{
  "n_layer": 12,
  "vocab_size": 1031,
  "norm_eps": 1e-06,
  "tie_embeddings": false,
  "lr": 0.00672,
  "train_tokens": 509000000,
  "dataset": "wikipedia_en"
}
Below are experts of layer 6 (counted from 0) of a mixture-of-experts language model. Rows are named router (the router's row for the expert), gate (a neuron's input weights, with its number), up (a neuron's input weights, with its number) and show model dimensions 0-127. Each number is 500 + 25 x the weight over its row's rms, rounded and kept within 0 to 999. Numbers have three digits each.
After each expert's rows: a language model's description of what the expert responds to. This comes from a sample of Wikipedia text that the model never trained on.

# expert 25
router:493499537496495537482527517507516494483528540453516501455485536524491526507488457517519499493509482501485496483507460470517484501518499539490504491532499493461526511526517490466495474526450514499525474528490470537448486453483484510470519489519498489550501415480528514506492515535506473510502482463484544487543468516522490485504511470482535448517532487515490541484480465528492469470489
gate1:509520552495493515490504506485525503523521529510461452447489475521496482502496451520519520515510498528449497458529497460523496470505502562501479481551515519507511517518512497536521510512509506525520474476466491480520440554525536473474527501509470529495511502494520558490518505516520514492501510494472549499507469465513534498446500506499481469507529473473457525485485461483503513475520
up1:475511559467431487526474485500489475530526539508418498464504513511514487497498495529481499514510462515498527459531492476516473500523518510505513526515533550510479521518509498510477483518482497519484462497507522513539460517528517502463490550493473526474499500483494530472496484500503514465463476495503503479542509456500505545491502509523475462541533471487426501514494510498529503496513
gate2:533510522509499530468506529492504500504482490503526516515543503501474534428494488474506469478533462476515468537514465480458525446499513485522508479460506480500521525533518522482545468508483507532476455491496482514485491488495473527531526545491499465536484507529493494520466489494493539501499538501531558540501491496501514549462480495451469513496489508490524510521498488546506538533473
up2:534517544444518524481523505483493499496493464503516534494507463453471505464503475533497503523499470501532514454497500501431515467509487490500501479506505517492508539551536526511509484532496509539464421478470483464517481492462518544531474484508502504526497505510539506500519498491502517461492518533485564521505484529522519484487456496487498513508467483513547529485455509517496504516495
Description: Inner syllables, digit endings. Medial pieces like ang, en, ag, end, plus year-final digits, as in end-ang-ered, g-en-ocide, Att-end-ance, 201-7.

# expert 50
router:494513516536491522457531526539515456505553524435512505471524503524456521511463468464523523491487483476502518479512468482510529478534539519465478485542509492459517513505481462484500476512500492496510496517473492511496493492506491546476502479540521478545487456559485523519502475554515489538501496472478519489506481464507520478490549495477532479505517472484510527480515465523487504473465
gate0:502511560483504537484503542493490507531465526486545516502495508494506534502513480488497494497436481478449507504496511497512478504490491533509469513482559436466500500524514515493484481520508527476509489486497462489489521514530488550514522470542481512517463492494531507512457524531487533536542560480425526502484495477513544503487526515496469464510504492511510521497518486483492482483455
up0:504492516506487481506508515537516447495505481462514488455495520522542417524447473513500532488507478495515493512534530494507527460500525484507514507552531521504512514522520480498499501493481471541522494530507478504522509476498491459457496498524518500518524492500485529508514511510524475514501477456480514537503500510506474521529491536512532500497487493478487502494403506496433438490484
gate1:474486497536486522482477526519480480456516538494518521442518500532501468516486473536509477501517500492490492492505505480510479523479532488497490495549475527475549515483492460515462492485505506464503532516476522527459530501498496537530494472493511505494528492493586528483482502492505409485488509507513496519536490477487498528436505506449524526504488482514494512457530495541492507517518
up1:498554513494509549503535496514482486453499532501486465509502491505471523501475476476521518462508511482461536483512479478510495495477512553478519493464528466462537505493534501479529512488469495471522447539524495554494500477479473465494520496473467526518546461503519474510512478492518528543497544463540504502492494487520501466470483519506488486515516461460463532491495508511483506489561
Description: Opening parenthesis after names. An opening parenthesis right after an organization or person name, giving an acronym, birth date or translation, as in Corporation (IDC).

# expert 32
router:479531520523512526456522511524506462489523514456509502486520518539471532500467465502553518475478445465500509484490474497507512471522510512472468475532516515472520525489496479474512486507478481502519495516474502521472471482486490541500479458547517506563509472540488531523474485546527489508517483470477510488508451467526525492514532492477522485528519483460487531466484450529484477463491
gate1:474504457539482483462486508490532450510512507477526512493499517527498508519490488485527498449512506505540467517510492485509523512448478479498510513482466479500516475529518457471502480526500485491542515500485520495508478504527554507508466479529532538516494497533450473536512526540483481486542468518484488566553475507477528524505519473472532462460504465547514499498515463509493506463503
up1:489520508491486504487500496517510466537487480516503497505497513502494520493464488508545486494543503538507475538498446501518488489467462496449471532480485535512510510496522480488495536510513484490530506494512514516501468511556501492519446469486512529508487492550477475528523510520454483485542470537452442520511500510472553533508495487450521501471490486497485520495482451528507480422504
gate2:524428469501486509476462528495482514485510522502512490477473474484456464484478491504469520497489513491551521475518467521556546499539515527496517506516501439512505512456456460519507473485527492497476462470517480498454511512475495506442477524552495486478533501461493495494493495491514492482463502499490483461506494519490481469506493481540530505492514509481487504506488479538470568477485
up2:491500488512471490519536472490518522508499493527489451513471519492559528491503491531510533553484540468530476502496524498495497460531474506467463504490448521503494557485514507471497548519491508524488481490504494496504504487484484508513512503460530539509490495466543514479518503486454536475486547483470519493483496486524494469534486477523475470554499531455505493490578482518491476521531
Description: Comma and conjunction joints. Comma-space, "and", "in", "of" and "), " joining list items, places or clauses, as in Chicago, Illinois and "Dragon and Lion".

# expert 10
router:510509528548519522470529527532514471478548534470490517467520524538458501523461450469531519492489471465514492488491491479514518486520560502485495494538516488433530523506489481479494468517479491480517506511501503515481492484491499527487502481518532474539512438536508511530512458531503476529512474468488527487510463467527517490479530498477511485519520471472489514485489447536468492477484
gate0:506452519476475514496487514497500492496523525488554504472472472481494535497496493473491553502499483523487522487463476488520529488534515529477495495488486479490524499520513446470474487508515478435505446560509511490482443476427511490509536485479479509527525492506513555491457466504500478496492472491525540515524511484521511475496499473532519485465520479481536497454548502508515479503503
up0:507483536477483458532500498476533516514508452500532462548503516501550497490559505460497519528482495497511546495537482518464476507493512489507512462467483489542529488496516519540512511496516509460518452510504494477513453512488514483524546469484451525475502545490527552532503469498443447494485497501535499483512519529491470519479482478500505494464489489522478522530478476498484523509510
gate1:496543532501499508525531509539544489501518460511475483483530503482501474487528482498491529499500506512504458512512506514511457504498492484496498505503539517492475495523521482480494514441513528486557496502496447517439552472523497512491524481470501516531532481496489510555534509533520486543506499490499549450500499476459446468510496438486510522492502452487493491502481457504543519501477
up1:460459555537487511531535529507517498504490497505461508492558496488518480478535502530495509489514504523515459518539500534542473500473486453475469497540508545479478480506502474515493488463506535483524497481475464535443516489513517515518512457456469569493527475495487503542514472515479503542532472510483511462503516492486486482520518489493489504498522515520491492477452499518493514511454
Description: Word-start fragments, tables. Opening capitals or short pieces starting words after "and", "of" or "to", and table pipes, such as ty-p-ically, Type, An, wor-k, R in Rock.

# expert 61
router:491522510542502550479521547552495489476519504456498509487523518526446508519446431484543530491479457476499519494499502486521512504525551553503475487521507516448523534513484481474515507518477489498492504479475512502495508474492504514485497464547534484552506451512478510538516471543528490515509485484497517495527484462517501487486523476473508475529533498488501513488501468543492480489489
gate2:497520461504475538519490482545514480483485505472549500457541509492474515519465490492484509491518511487506509473484495543508537453520531473504552524495533447500529508461481466485532481506476496464516511481501502497515503524491496550451517524534463540515508496481495486486464515535535490503519494532473520448498503496525490513515509553470512466550501494473509501475504485540502482448464
up2:500460472566468496501476493542465487494481515484532500427500506495472503490474481486503508520501501487530495441476463527487466460493497500484502525493493487480544519504485441504475499529479503454485531477514524491488487512500497510476514506535464539502492495489527483477468492517508477525505534502474488475522508517581482536504499495488527507551489465511520531507491490551505510483443
gate3:491482494481507495531504473471520471528490507478504516500545504503451499493473469505547494515502503501494461502433514459563524502534503541480492500521490541490504567515501537509507539508504470512501465480487531472536562480477507533509501471525503471522459486476468534503507523506482503471524512485500521535527473476512502521472518473504492517507539513499549519512512473498548480477458
up3:493475534504531504489483493489504520533490504479497527503562526530428498489519489494508499504490517470487413525428494483520538508490483512477478501506476506493508555532480522450500506492486530474492503480455530467508507505458505512494514451530508512518477504495477501497479517506483491506498513500479496485553454504500525485500517468480476471472526499490531536498513533515543457463476
Description: Vowel a/o in names. Vowel a or o inside foreign place names, plus of and table cells, as in Kuw-a-it, Azerb-a-ijan, Hokk-a-ido, W-in.

# expert 30
router:510515534549526522472531533526532467470549509467502497469501521529481528509473438494521512495509474507508471485490475500523509480528553535461478462519505500476536534518507465450459476478467476479513501511479486518489477470476460534491514479519494477525510469540505526510508489519537472551497474483494546474490482477501505462480536496504504499511515483484495510435496477507489480489484
gate2:490531537449483500487547496513543494537490568490491492509479449485489518507485465462538479530493490492516502488517505501511492530472465473490498532503462476494469506489512517473505527550503468473506461504482503486475497514484513501475534488498471476503510481518561487488517494536467470502418488496506545507478469458502478519521489516505487486495512526467520534452487453487495499485533
up2:484481531504488520457475508512542527541514507463507550493537496487456505499492495467489466472463507496508493518477453453505502456514492466479468500514480514500489467472448471518546508507471486508496489524474510537508490501505507538509501459521531488556488464498458482503457457504493504509511515518491496516540479525508484503504481510491476500512547464485430504544457482535491515487505
gate3:514525522514477510475525493487553535514528505485520523447486531509461477521468465521476486526519508524474528507522500471497482515484512506497512542496509468485500456480530509476552508494456500494548461530469514491497495502503478547507479510508465477502543504476486492469537520506538507489469472447498533480522480500490488489450514518480493459524490459457440498516520457462515497490499
up3:525501508485541494480511519502509490499457486484459519482518524525508495500510518502468476529549503493436507534501505514531472497476511484475497530488478467510484488522542500476548461482483499467480483541517511505497486447448485496464481498482476464489526490480473491477523510507523509454496524481516487487519482494437474472522456536529476460490488506448437502517480486460485463499482
Description: Past participles in biographies. Past-participle endings and was/is in biographical prose, especially known as, elected, used, emerged.

# expert 57
router:505525518520485528501562495517508505493547510452490513487514508509439526530480436495536520465493474468502485496513483491502490497548529498464467493525515515461527540479517476467491496499473497504514495505470482513468494500521483546511497480530535494526512449524508507530491471563533497532526502476481537478505481458532509486502529490470492514509521484478473516467491448523464504465489
gate4:467517460488513536461530506570458502495505514492449487500537512509504500558497506486496505475467501482529492484498526497523485530501477463485469548529482548490509527454536493478522519458498453514514484482513503494488473519494531521512510456488520487491487479471535494504501503527560465523511489481452454457539487496513547502533477539518483480520505494518505521503473511513505505474487
up4:459529482480511524468537487552492511499487489491496502482525473506508470495493493516480465509497508489489489534521513499474456536470506502543492533504524505488517519475529474498513508495475507516568515467504465501527482509523507543506521543464448525500469494460521502533487499428492508480479501502452499528524486481493482509492516556504499487495512514485446495464543535516444522452505
gate5:476520469516481538489487496541535476487481531503489493506480488539487532511513457497502535515474493492552550502504520510485497488502482537465484464486485465482445514500493523503516520536473472506494477501505518505485455508509526484517496536488469502514517495489511501555560497505542506520442515511430530471496511506539470448497528481503502523539484474469500532488487478469537540489490
up5:479520493508487517497454517552547479494458527507507515502505496548461557510526477515497507518516442508511580450482506506505526478539505501503484512488501468496487543499499544491506506511478494522522431504496481524485524504501496545534524477479489477479511498505507496510534523499505516542455511485471514482506510520508486450473528504493491530534453483510485547514512470465528506503486
Description: Table pipes and at/in. Pipe separators in sports and election tables, capital H as in Highways or hits, and prepositions in, at, from.

# expert 36
router:499534514525506511453505508511495493491543545462498522439485506523483510507466455469527526488472473459505496519518477482521493498533512510494496489546503494446527522500500473469523476484443485462515491512503478551476497482488484512509508489513503485540526435515506513552473505557535487524512465480503520466519466465491501501497517485468505504525523480476479495471508465499452465502482
gate0:478479496525497563515525475514546487503532526492495514526481513497510477493488497499489469520480498458501509506488541521487500454535495494459531537548472522495508490508480492512525549470477475480505443534513515492507500471511506521522460500462502445497493508486468515506521490515512523500454485488467476491512498454533534482527491491475483520497477466485532559513453497526478463437477
up0:469501495501498469511475537468501498504476463459503471491501468474498521509486527493464488474527527531476463481499527539520536508472528503503493530478493438507487547573508480464494476556498507509521524490520461521503521481537526507517491508487494557476497482528515507444502510497529486492498520510538500564510501539495459493507515521466506497482468508526532498495508514511462478542526
gate1:559531532484522496494493516513530507503517488514481532486531483501525518487530499530524477480462484490507496471476485511475494500535508536449527475495562482475521498472463494456528491436512485519494501537510514510443484524472488536511524474526465503496514496512525514524496505498477489571507530458489469494490476526520484511474490459463499467500551468501456520486527508517539515506505
up1:526510520460517524470455504521512504536506489525439485498505480482512504478545514490506463519497509485513494465498476508482482513520511501466478496456535479470519501497516499463515515453507472498512500508479517520424473500422495551492520462540513517498511479519471505512513519503539500544513532487479486514475489483535523528447493482457452472481494514535465492482503484480536498493488
Description: Single letter h. Lone letter pieces, mostly h or H inside words like shepherd, hear, hills, historic, plus accented letters and digits.

# expert 56
router:512489531518492520436546507518521467465534538462490499473524494523478495527463444494509528478488464460498499494491504469513516505497501507517504521547531470430523535500511476501509501498489472482523477525463510523449493478512494498494506480527504494553519451521488525486512460526531481496500475482510502483518478479494498474502507537506521473504547482457480508449521479505486459469465
gate1:492547501545498511494543506497469477511561495503495460541489477515470491474461470502469491457475479485535509509474504468481459467506514513530530470495517505502511561552486535551519530475517455475534507522497504497495520488491515513515551476502483485520536487476494524549529511498538520475475501477510513523472485492487540478525508502530486511494471469517480476490537501493503465466466
up1:526497485534507493493514503480481447552556505485446453518443508533489488496443494492468464474493472540549475504471495502481497506503495487525515488485493534474513538528489525525490530484519483466528497460510547458488502458470521534490540520499473499503518489484469512531507486479541487487489525516529523518472494497471521500523519480486471500497497435512503481498546506502479496505477
gate2:519541494558584519495532500520510517501503514471509543514467517507494507512516473519488488514486503513540503479512504478538484528534507528526478456477514477482535522549530491490512478497470541502547473474482505492502511492515469487468530519492513470496525492489540502521510488536529507524513541484467473531470497482510489471488495517518487516497480465483523578450520491492479530478534
up2:522507529497471513470444544515466426499521491435547468491513534507474511482481510494503543474498469499510490508488490489508486487537501495488511491493486548504465467499463541486485519501489497478465492487468495480497483501494503550500452449498523547527507495542468520542448477512472487490488501520494536487524473499498517482507529504497475486517553483497481505529472508511532516526465
Description: Vowel pieces within words. Single vowels or short pieces inside words and names, especially "i" and "e", as in interfa-i-th, ha-i-red, Potamida-e.

# expert 40
router:508499494539507555480539503553485469465542522455495498472514543535455518521466466498511517481499504494514478495498465515521512518525497503484478500516500496445525533515503492492488476497473469486509478517486479532465500478505488517492508492521513462584491441505488503491529466527555473515484487453475536492521486484516492464498513480479516469516531497489467519460513457503490514489473
gate0:488495496500478508493555499507516529434517506529508499486523461510491527466510494519499523498494503501500509521498469511534469524536492505511473472510478510456518537516504509510500478506519481521527465530462467538519562517525518528560503466496514508501514487476518476462532436503489528529535485476467488487475485493510469457473483518478514453497516473494500529495556456488514531526458
up0:463544509497479507469529502473502499518509535513514537479543525511482534498538502475479490486496492511523516470483491503510502510534519514477483493511508524511547519488510483531519446499534521511512460513450467533486520484514503529500488498517513438472497498490530524499527469503458476540537480461479453502510480474444465445530489504553472486526519532500486497469478470489513551488490
gate1:454466468543489524455571491566497498470533522473511512520517475512502485547487484503498491514445487494532442494480511514509497511449481493484480478514539499471540487509481475515482507505451490506460498513507502497499495539509510508532535504522486510504498492520497496576512523534510453488538485502527523497482500517514545513515520485467490505505548538513505486490532473523487502487509
up1:467510514535548547490556493517492484494503538494534517499496495535516478588500486483523485541504497502497488494474496489518534512496501477521479520473535508475527493492473553501514518495481481463540490536505490491498558493482525532527502494520505537492532494522482492556516506558533492490538460483524511490491513502516532512504525483501469474543542488505518496477553469479525497508486
Description: Ratings, brackets, k-pieces. The "at" in Professional ratings headings, opening parentheses and braces in tables and formulas, and pieces like k, ack, amp, ind.

# expert 5
router:497508525515529538490525493546513475473534550481486521482509510526480502535455451476511506479500469459524479470498475473519519490505544504470476456517532499430502514515491468494496486521469473466511495517478489499475497471505479513481493476530512491537513440540516495539484483527508509514512469447495500514502474469523499493484528513455519465513534498470494526470514496547466494460479
gate2:501489495478559531495460499539501490507527510467552509457525502490491471468469477510547505475524490505525505487516499537507504468532510529476501546500485508509502503519468497524502449496465504517467485504513476510460508496483539544437474482543502463513493496553494526513479466497494511506502521506442524476485492471483455451514513452498485518504507516494502496498509475486496552538460
up2:485455511513540517499488507500516481507509474486507508470523498504530455487481467478486537488481512498544490518543511494474503497468504546494516533490430503502477470501460466508556436480463497504494521523504494500447487504525529484501487517497454515502532517488529529523478488515480503470462509524491478452478530515536487481495487442552540497518488513470508535533472511481517517508524
gate3:470505483469466508441480523509529451496508558467471484459515519480489499520485480541513536481490480507517548480471485468519526475521478497493502508522510539505548502458560512504496490518518506506473486501474513534503496504516527510472514504515479477510497476522540479476488500521495462508539501474491507451557422485504508502500531526516484514526511481480480535491464483530470472476508
up3:533495492471492506479462492538462510467516550510494494524491482477546479491524523516487516506533525532528510480514489521513513477492493486489481493493500509511508472492524517530521538565477492547460481517542546493510508485501486477473534511462481486486521506534488483461497510486492527473518545545454465491525468491497481515508523517470549517501558466496467545521461501485530486478542
Description: Short mid-word fragments. Short word pieces early inside words, especially le in athlete/athletic, plus par, al, an, wh, Al, Le.

# expert 55
router:519498511508508505462533527524518461466524536445487525458506503503480512526452448468493512508515475476487457504501501498535488494531556511504518487538514485446512524503512441465488513509490475488531496520454488543499509488464481524481505491513520518541498457527520532518511489561505492519520494469492514492493478478506524467493534481435492478520529480466479503478523479507482493471494
gate5:514490514500486508453558454499486496531523491491480516514519481509499526508503484466514527523501504465474490503451470509509444495467496539464506487471496519499512461528523477496524503481491490521532505540475474491452481532525427518497542452485478517506494495490495512543502532526506504567515493480473516454479503490495494515503520527437488492492531537528481503523510471487515497474461
up5:553490492479510479487524490490529537515510486494502460498495490490494517513503486514502522531506481512444529519454511488507499475490547482518514471500456487475502451508552445485556536505521464502562475511447500525504470480526478491486482471493474551495473500492515558508531500539483477540516508482504458474482493501527524466494470479481471469508506500477503517524496500511507523450487
gate6:500517527526500498520504484488517523451499468507561531471538531524509495479460487458513486514503458474482462531536515466524487490509551540459490539511517509494496520517507465494492540452511487476510500519504503483496518473458498523470456518545568522509538491514477550521501523510504462511484535518501485513494508476533517525509550465457474504498507502498486506482516495481509507543517
up6:522522519509467486498489500509519535477506485499502501421466511508508491481473512451478505503496472483483480523490496472545497489522514508490499441526524521496484534484494514501540482511493478532537503518518475523486484502514523520469486510513538498493529493537439537500480515545473486501493519474497473516541512464507499465558554490456537532486500479449485520487488538483462461537495
Description: qu and word starts. Pieces starting a word after a verb or article, especially qu, as in qu-ite, qu-alifying, re-qu-ired, av-ailable, par-ticular.

# expert 1
router:478537514502518517465546545525554482505553514493488520441522519514489502532499477474539518480489469492494496476513499510534497490536544533482506470523522516456519521551497462490499488494502466499509474515498486522455508461482486525463495491534513479559498419525481498509528468519534502533495498477488472492502481478522483479508531489474531504522518482481495525492512482530476490472477
gate2:487487508516525480479469475488510487479522497461520509493501491504480493531459485489491508487458503448533490502524502463527524509493507540475530525544482483484517517542506434522515486492471492500518496525493483510547469516486533524487499497513505457469460466509528512477484469552532501455550476529561515455503513503479515494500465503517492495527494535482456575496496484486503506469500
up2:529505492497457507492467485541516532477492476486500471511446548477467514510484501486510489512512477514450510484501459495504523479509510506495543440470521463484490476482475507523488505505498465520522539498510566516494521493492442485462470505506524516507519488538499495524517491531492504493440504511482481481533494491465484465487525494447520495468507479419493506506456510490486523487533
gate3:485523503497541499491487488536483492461494545484553489502504491529501506516490481499506530432473446477519494534502478481499510498502486522474473517551487489488488484512524437520499531506473520525481485478443454478517494491484513533498536438523536471491538481515487506512497498501482510535521445516486498527506484477491540510494465484459549493487525521502465504498546497509485486454490
up3:468486485489478478512576513559452499508504517496491513512528496540515473519492491468508499483432496451546498502502538527467520512504485495496510514584492494507497502521484483483499503474479507519491446461476489470497475517524493484490516490499510480498516496479504502500526501482478498493539490460420493510525502487509487482495474478535516516482495546516507511541495484503463541448485
Description: Mid-word vowel fragments. Single letters or short pieces inside words after a consonant stem, as in plat-o-on, oc-c-upied, bec-a-use, instan-ce.

# expert 49
router:499519506528520518491527509538519478486527519447519517475481518501459506530458482475526514460509451478496514476504470475516498463548546497488463504523522519461520515504495480491515470490466471466486478519494477520492481454490508524497505480520508475557524423519492531524472471553519467498508491472479527505514476482530489507483518488500482479508521506485504506466508450527480468474454
gate2:519462486508502490517477505513533440500515473489522511482496491506505539501427483498516504474502525478515507484425454466509495448471477528521486502499522496480523520548487484451526506503496496470468479523533487464481500477511465531524484485483480511512496505482481509487469497444503499520459506457461492503498490464529522504504486510480490505542501494505433503483498452478525477475458
up2:483443510455505462532496455477530479519505516557541481496462522515511522554477474502500528462545512523485529497460486463505479454508477497530480513505488478503511535526515498470555495492465504460506486494483494498508508491494506516524469494496468517499500487480450504449487509495487506485481516429476495478492488477551496502476488496524498497492491529504462530488477451485517452487499
gate3:517526497467506518499461504490484473506478512481490523488567493478524511498507515470530501504501456518484453528506487474522476524534512526515515489514517501479514476548554512480511453481500456447490485509528520504482474449495493498509498478470459542507462492479491527517468482541515470515498528486514491453508449499488482489495488500504530506506532481514431493490503539530500509438539
up3:521522559497529484467506521504510467514477490487530532484516497507473468486519499536490434519529522494503463493544501523488499438480497527512523459493523489506520511526475471468459482504476524524519521495469511539512500490468516499475473482514535557497513501497482512511519485485524489497477477535548503532490467498538511495530508483486491509541518470531446445514504487481533549492463
Description: Place-word endings, stats. Word endings like land, ship, ity in team and place names, plus digits in sports stats, as in New Eng-land, Is-land-er.

# expert 52
router:495519539514528533464509493527487470475559507468492502484500509504479533520463459490515506511507464476489502470515495488509462494523533477458482496506546468457527537459511456508497484483465478478482507502486515528491504477482501509504511478527502496562537448555511499533517490528517467505517501474498509517507430474491471471512503495476546500536506465471522544458494481489497499481482
gate0:480495527499500492489531510514453504492514569506459451486483467509475460520500505487479492499521472518520502469479477516489488470484503492487484506522473502507536498494498501537534546521514503515505487511506528527517528451476480489476500475472486486519529477503506480509552485533464556509549498517513485418485483479473470473482501447487509509506534494493515491511491529540498491433454
up0:535523518508524483499498500502464479498497489509474488473473486524481465485486509468501443496479480539539505447501495469440479502506536483471483524552495476499518514483429508526510496478458523489531477514511544486521479470490497453468509486471486526505533486539482502501531480523494543532536521523493487448501469487468505464501503453470474517515525511493493475512476519518521514472468
gate1:514540493506515542518496484514545497537542506524517455521504498498511525487507482492546476468510516514475479477468465488541511457522524501473476513521520530495527547464499474499517497461514487473490545485496511494473483509496497518453520498512424484497565489552479524467516491464490467512502476517511506521497513494513537495525495469469471454488498484474490527485505468466514516461459
up1:495508493500499508515463487501579511513488499495527528502522465523496519546520486528494494493513491537501517448489502523487496474497577485465518497522539497530526541480466529494464527489459471471492533500518530473469504531476493491508492500510438479515540485520450457462515532484501509508482515530507511544491463466507503522491553468533522476509512502523487541481496505492487502478492
Description: Second syllables after prefixes. Second syllable after a prefix like con-, in-, un-, ex-, such as consisted, inconsistent, unlike, including, denounced.

# expert 63
router:501506508481523531480528529514502469487548506439507518472536506505488538544445446463514508468492465486499491485520460483514513476493515482487493491529526451434504506492509464459501492491454487510502471522467524512498487487482490516509504472525511488535559441511525525508498509513481454501514504478522512472491480456523497460475495505481530503503527483490470516485491488518451514464480
gate1:503536531483516529477503473522503473525505496500453494522497561496496519541534486518534481462485516513490464509464527525538490497584518518479528550504543505438524503528450500535453484516490488494480506491494513489490493508436510522507540471526466504521535493479481486474472490496493508515517515527463469495520516510544491528519492498488497466514511458463511510488491482481487489495503
up1:519515500473550538496509479490490452504509508493462512513502534503504500515526483488494482483514541468472474523443520531513507526524501528461527518466507481453546490504512552539474494542528484478517495472516504495500510511461519494510466501515500482526541499523474469453446497503477480484532496524467485483488506466538476539476506478497540477486510525477520491547502490475498491433523
gate2:537568498508482492485531512497512481482528512443508476471476510511494516486461503500527536493521471490519492524520503494505448487530498476485476452501513479505515522531450508480484471463524527505472487528518503526531493520504492512505499508467514461533518497479497464518463503483536523540521465494513541469489485464472545471478516502525514525512510516500497508474510483421437509462516
up2:529569537468501521473482523483519496464512528506524495463516484489506492543511486503538506504504502433515519507511491518486476451524486477483516470503487421512520491488497510530486528485509515513448498543493487560525506524475496482536491485469508451516552493455533501511494534496498533512463505505533503465485494442502519479499465482519517500500504519522513520492457479480492498505483
Description: Ev, ov and ip syllables. Word-internal syllables like ev, ov, ip, tw in common words and names, e.g. el-ev-en, n-ev-er, Yer-ev-an, Hel-ip-ads.

# expert 54
router:475481517499519543464520530523511477514516510460489495486498498553429538507458451480505519480467471466518503477484469497542551482532519523493506493530528485485533541487499489487490469498492468479503499526480516496495489493498478530473473492552516488553513455517503512508498478537536517527515497481495526481517463493533490502499542510469511480524551500486505518500508476544496496449460
gate5:537514458526475493421470504520526507484513500492490475487501484463487507493478475468494496494498518504499447524534470540472524499508456522515515471479515520493526490469452485512528503523460475507534491487491507491502523493495498577507463488439466507522484496452494503470444488514547487528536484498507545481496486473470502497512521505497513510507516504514504500485520526475447453509499
up5:470495482495490485485497512543496490502467478489525462522525493500512489494450488425524492531515516478520512501492504468527473485465501526503523465491474501481535473513482526468514480478465495471500483485532466491519492512520492492476474470481522476552478492491461488517546533509477456462493519499522468489491510500520487477541562479452566484457510499487500494482500511504490531469439
gate6:500518507488476551504496543487539502464506480487502478511501468474476484523452485536507541586542464486482527494525511488481503491533496497511521509481478533488532508508492499511497548509488531480553484473443501533489504492526469481513504494470489490511500481502509499483528441520523466569442496491523463484505466526509494487473506457483528511530509503496494470476505506512472508474502
up6:487460497499461488500481521486477525517513499474484457500469499488522553517558532504492524535536554528474563515480456505507503497520462507462524528490478461495475513506527519533521538506535483484519479520479499458522463514520525543505491511476484492458520496517472448485543507551503533497484505485447512500523502500479513492508488500461511516539454483506495488526474475498511489494481
Description: Field label separators. Colons after infobox field names, plus list dashes, semicolons and table pipes, e.g. Breed: Arabian, Released:, Armament:.

# expert 43
router:492504497532483554459507521531512479488505532479485490471525549511445507527475477497522511462480464468525494499490467487514497496514549511487516465545505495476538538491502480490499485526487470457523489536468485509498475481476477514472509469525510500540527465514487517537486471504537497533528492453459525490497441443514500467482513512499493471509501498465468503497494469544500481467471
gate1:451484533509499527531535512470484502508509493496508489509527538501522526468522496522484511531543456541568499535510489493499515527494518492474496495530482530482475497475563511488572561500470476539532508491504507506502484468543477532534466461503490503505457481509478507475523478498487527511490464490489500467529517487498551471466516484465502504486483501482470525508501494528481475468496
up1:506512504505506489483514459485532511465524505487503501461481483476468533499474467472517514448486557493503490503455444510501465544491465550459471521527473488479541492512490442483503525502529499475499474495494443508504480516466493536495507511473504505563541484471541495491504507509482497500512514498482524504470492575499529497480499460497503486474491521479490516486531471511515485493454
gate2:475551496493491524479499528520507469490508476499488481484486479482471509529488493557486475533526559504470550503488498461518514475507539484462477505435471422506475522472494506493534522461511513532535519502485478505493478509484475499479515495495518472508473499507523470495490513514483525522533536490440506508505462510546490465496507513454524497517484512549453485492504523516514469513514
up2:469487503438540473496516475484518472533534516500500522543496509457470467496514508534513470489491483521497526502500522490528480458494555468472528494521530496484517470511490526435505534432527488489493544522501476509475532504468497522481516496534499516508565495507498534518476492499474507481475509522509534498470482522501487486499513506509473553516472496474506508495452503491540525551491
Description: Sentence-ending periods. Period-plus-space closing sentences or initials, and word endings before a capital, like American, United, State, Americ-a.

# expert 34
router:504494474527509513489535528534501473490532530458481517476520517496481509505475445483528508481486458457509506514486488478510536477513546510485481484543533513433530527514517465465491452501479487470499493522458495524484492476496506528484488490525533473559492440533501524512507483546536521519522490473481518504520474491517524492489546488486527470514508477481494531453494468509480504475466
gate1:506519487519513533515492557471534501462504519484518437494500506514501489480473488518511450534477502497556515494494504479462476466556493491521478522536483525482503566485514482515504490536496495496476459503426461523524486508546508518502495480472514458517515505490544547488501479509500477507531536467487511512517487492534471527486512504523543500532488475516483510508454489480509511534511
up1:503483495500489530526468515479504510488508502508518498514502514478476511476499484507451500542483504504522478496471485497479498419528513480496440517526489500498494535551479481484523477484508533450484480517445459526469486540507479557495500456475482458497492499477551563478487507509511473486541526492517487478520473491528502514454492472500470525496533459497491504485485503501535537529481
gate2:494545535486548519500490509559493511495483535498493514518550507525500496489474468467556495448472500515506498491528460460493465464482492480482501506554439512474515497500499470494503522507508483470487493518540514518481539498500457512530521480524506507511522480538520508537508505514467486508468484479509531510470475474496522515492478477496546498536527550495490494497448497543470509467460
up2:502474526518517509484502476486491497521490491467489510466490517533472527511465489500521520496504517452524520497476510533500496480526463536485525504494497495516518524493509470474464434529514517538577495459500480520505463488488462541500459509485490511493520456466481489536534525499524468577518493473466495513504484480500531479541479499515511479505482511489466562468465494495516485510536
Description: Career and century pieces. Middle word pieces after a first letter, above all "are" in Career headings and "cent" in century, also writ, produc, play.

# expert 46
router:510502485499529538460535529513482472502516542457523482484529537508484495525469489520539548504481490494526486507496506496526515525540522521502476488525468465441513539490488483486484485495471456447516502519485507521492494503483498520511505464538516485557523439489501524494464464536517457502513505473508503462492465457504498472460511490469498475508545491462482534473520492516476501469492
gate0:511484478457501503472489509512487508488526528494536489527537540557480489507493491511499508490522459503539461486474517520478506530471482485492476490549524521495541523492493508479517544521493516516518425480537490472523525525526482513506550460516526455517466481517542476491546499483489512521511498478468491452505475495494502507474511463456489531492512492507522547519480513509521437493479
up0:468548482546499490494531487490492552476490485472493520470480492458537519510511505504520446509500533474477489496504468479500487505544472454489554505497473515512496477492534469522481472530483473478493554502502525518497485493483487500521482515472472471510529495503448482519457486532517450481527503524531473519462500486516481499544525509562491552517487510479505505477517491505447474519491
gate1:461509480522471522498517488493491502437464492483478500469507512527509514481507491502516476480464512475502482495485497496514474517487486513485549511525466534481473506508513450518535487509501456483517504537443474484547530486509466494503505490496522479517543497475484540509470485498469472474531499520528482485503468509520495453470449512491538467479540481439482484491533540537461509458467
up1:466480532432526487507508494468472482509483518508510524479521521504481521512489507466522495545489513473508472548523477554519511575531439517478459517508471520492521464516549493510519466532518526547523480471507521507472443460488476535468509508512544473508490503479492482477530494515527495478519517489500508509491507509488483464489488512481501468501541525521512492503506495474483545480500
Description: "th" inside words. Inner pieces, chiefly "th", in list or infobox words such as Date of birth, ornithologist, Release date, Original release.